config.yaml
num_hidden_layers: 14
hidden_size: 512
n_experts: 16
experts_per_token: 4
d_expert: 288
d_shared_expert: 0
hidden_act: "swiglu"
moe_layers: [0, 1, 2, 3, 4, 5, 6, 7, 8, 9, 10, 11, 12, 13]
router_score: "sigmoid"
normalize_top_k: true
routed_scale: 2.5
balance_loss: 0.000427
balance_bias: true
router_cosine_scale: 14.0
init_std_router: 0.0252
lr_router: 0.000659
num_attention_heads: 4
num_key_value_heads: 2
head_dim: 128
vocab_size: 32000
norm: "rmsnorm"
norm_place: "pre"
norm_eps: 1e-05
positions: "rope"
rope_theta: 500000.0
rope_fraction: 0.25
qk_norm: true
attn_scale: 0.0884
tie_word_embeddings: true
parallel_block: false
init: "normal"
init_std_qkv: 0.0223
init_std_o: 0.00422
init_std_up: 0.0223
init_std_down: 0.00261
optimizer: "adamw"
learning_rate: 0.00111
beta1: 0.95
beta2: 0.98
weight_decay: 0.45
lr_head: 0.00571
max_grad_norm: 1.0
warmup_steps: 489
schedule: "wsd"
decay_fraction: 0.569
decay_shape: "linear"
final_lr_fraction: 0.05
batch_tokens: 131072
max_seq_len: 1024
doc_mask: true
train_tokens: 541900000
max_steps: 4135
dataset: "wikipedia_en"
Below are experts of layer 8 (counted from 0) of a mixture-of-experts language model. Rows are named router (the router's row for the expert) and show model dimensions 0-127. Each number is 128 + 32 x the weight over its row's rms, rounded and kept within 0 to 255. Numbers have three digits each.
After each expert's rows: "gets" lists some tokens that make up at least twice as much of what it gets as of all text. This comes from a sample of Wikipedia text that the model never trained on. Tokens count by the router's weight.

# expert 5
router:090153170076116168117133099106135187110162132109170130114086111129117091155154145104128181116134145081230125156090163112113155120115159179129129098147114132107124134144159141141066064098135120152101176101155111140147116088076158128166081144103128120165115066062134141131095127113145093198133187121069124092119137170177094049113127092179133149155217088182141136140140164136096107081179
gets: "\n", " the", ".", "==", " that", "|"

# expert 2
router:077099193127142102178100144147189084131161099137198147127102098106163080183094166150168151051090121138168032204112116176158166126137116167170066129160131099090171136207132137151112123129101127099163159149130169153158156104098171092223120194114118094162137110103134144107084122139154096120154159156134124093099133132186103039138143080194134131166159110139070165144135115119130099080199
gets: " |", ")", " 1", " /", " 2", "\""

# expert 15
router:106082181074112096143121129104159127127081143115187083067103078130127100170148177129141136135142132078193098146081136147127136127132181166200122112125096137112151136170127111150171128123129101126115132160150122106148126122119172111187142147110143062192102097102160124143119141162158107123096144154087134113085106179152113073145205153134181167159162113131134104132120103125088115055127
gets: " the", " was", " is", " to", " were", " are"

# expert 1
router:076118194149137131155159133120122144117166133113191133073080118118150122153139132173185144076147148084181128168123090147112134162083126167129122140166103164102172136150140125129153122114103141121098151133134124166145125134122151095165130141088119094086112122074141199135136114179131127166136151156120152077068113151154095042139150132220144171130167121133089102148133125169114095077135
gets: " |", ",", ".", "\n", ";", ")"

# expert 11
router:134127132109143145108148097098149126123165188142188118084055138104167108125147090195089143182122128070149045179082121151130157147096090188119123101190126132135157137159172166143170111071142088127103136144143125156120121117122179105168147171079094110198132104098146075105151152180135114098121144175113125096125069162108108101107159152142167189149166143128086145156088136140141103113114
gets: " and", " the", " to", " a", " was", " is"

# expert 9
router:146117142166141144108103156124117157129084180128141114080074174122171087159150117171146089112126155135201056163047096149147135138135158154121154096160116128130133129189163132114169140056142098146112110121125149218144111046105142149152113185097080111192114127121119149114129133124181105169146177140113124139099076145120121094109147163198153180104182123138098159121074148151141143108105
gets: " of", " in", " to", " on", "ed", " "

# expert 14
router:103081159136086178130123125126124109129205138094149094103113097115190114159143139107088144114123102105189075157093102174105147137152123146123201099134139148127152132225114144120124140100058092149101108113109159150121116095153177098170144163142111171146102084114191128076060133133170136128101125100057130120087105144203083054137085147197157063137119110190129125131151184119094112087070
gets: " in", "-", " of", " ", " 3", " 2"

# expert 8
router:080131142133110178112125126148160123127155154124154105079094075106166133153158148126095130114146148105143070110101150122080151141142164150122160134102184167123150130158127140145138130059117143159086110132144129196129121111127125094158110154123095117102067073108129153083062085138155127091145142191084170075091109195144093066172171107193179131147174058133090122188128161120116111132083
gets: " in", ".", " (", "|", "===", " on"

# expert 10
router:131116190116121111136112148153114084128119171098128080119130126079184083119083186112174145126161112053142062113141124146167134127101097121147080140174132152116140132175130146143178139110156107134089111122132125107134133119128179109181142152081113150172107109095132189074090166149156147090119134130112124096096124163142101071162181121216159193152125104130153122110118138128094137101106
gets: " the", " a", " The", ":", " \"", "The"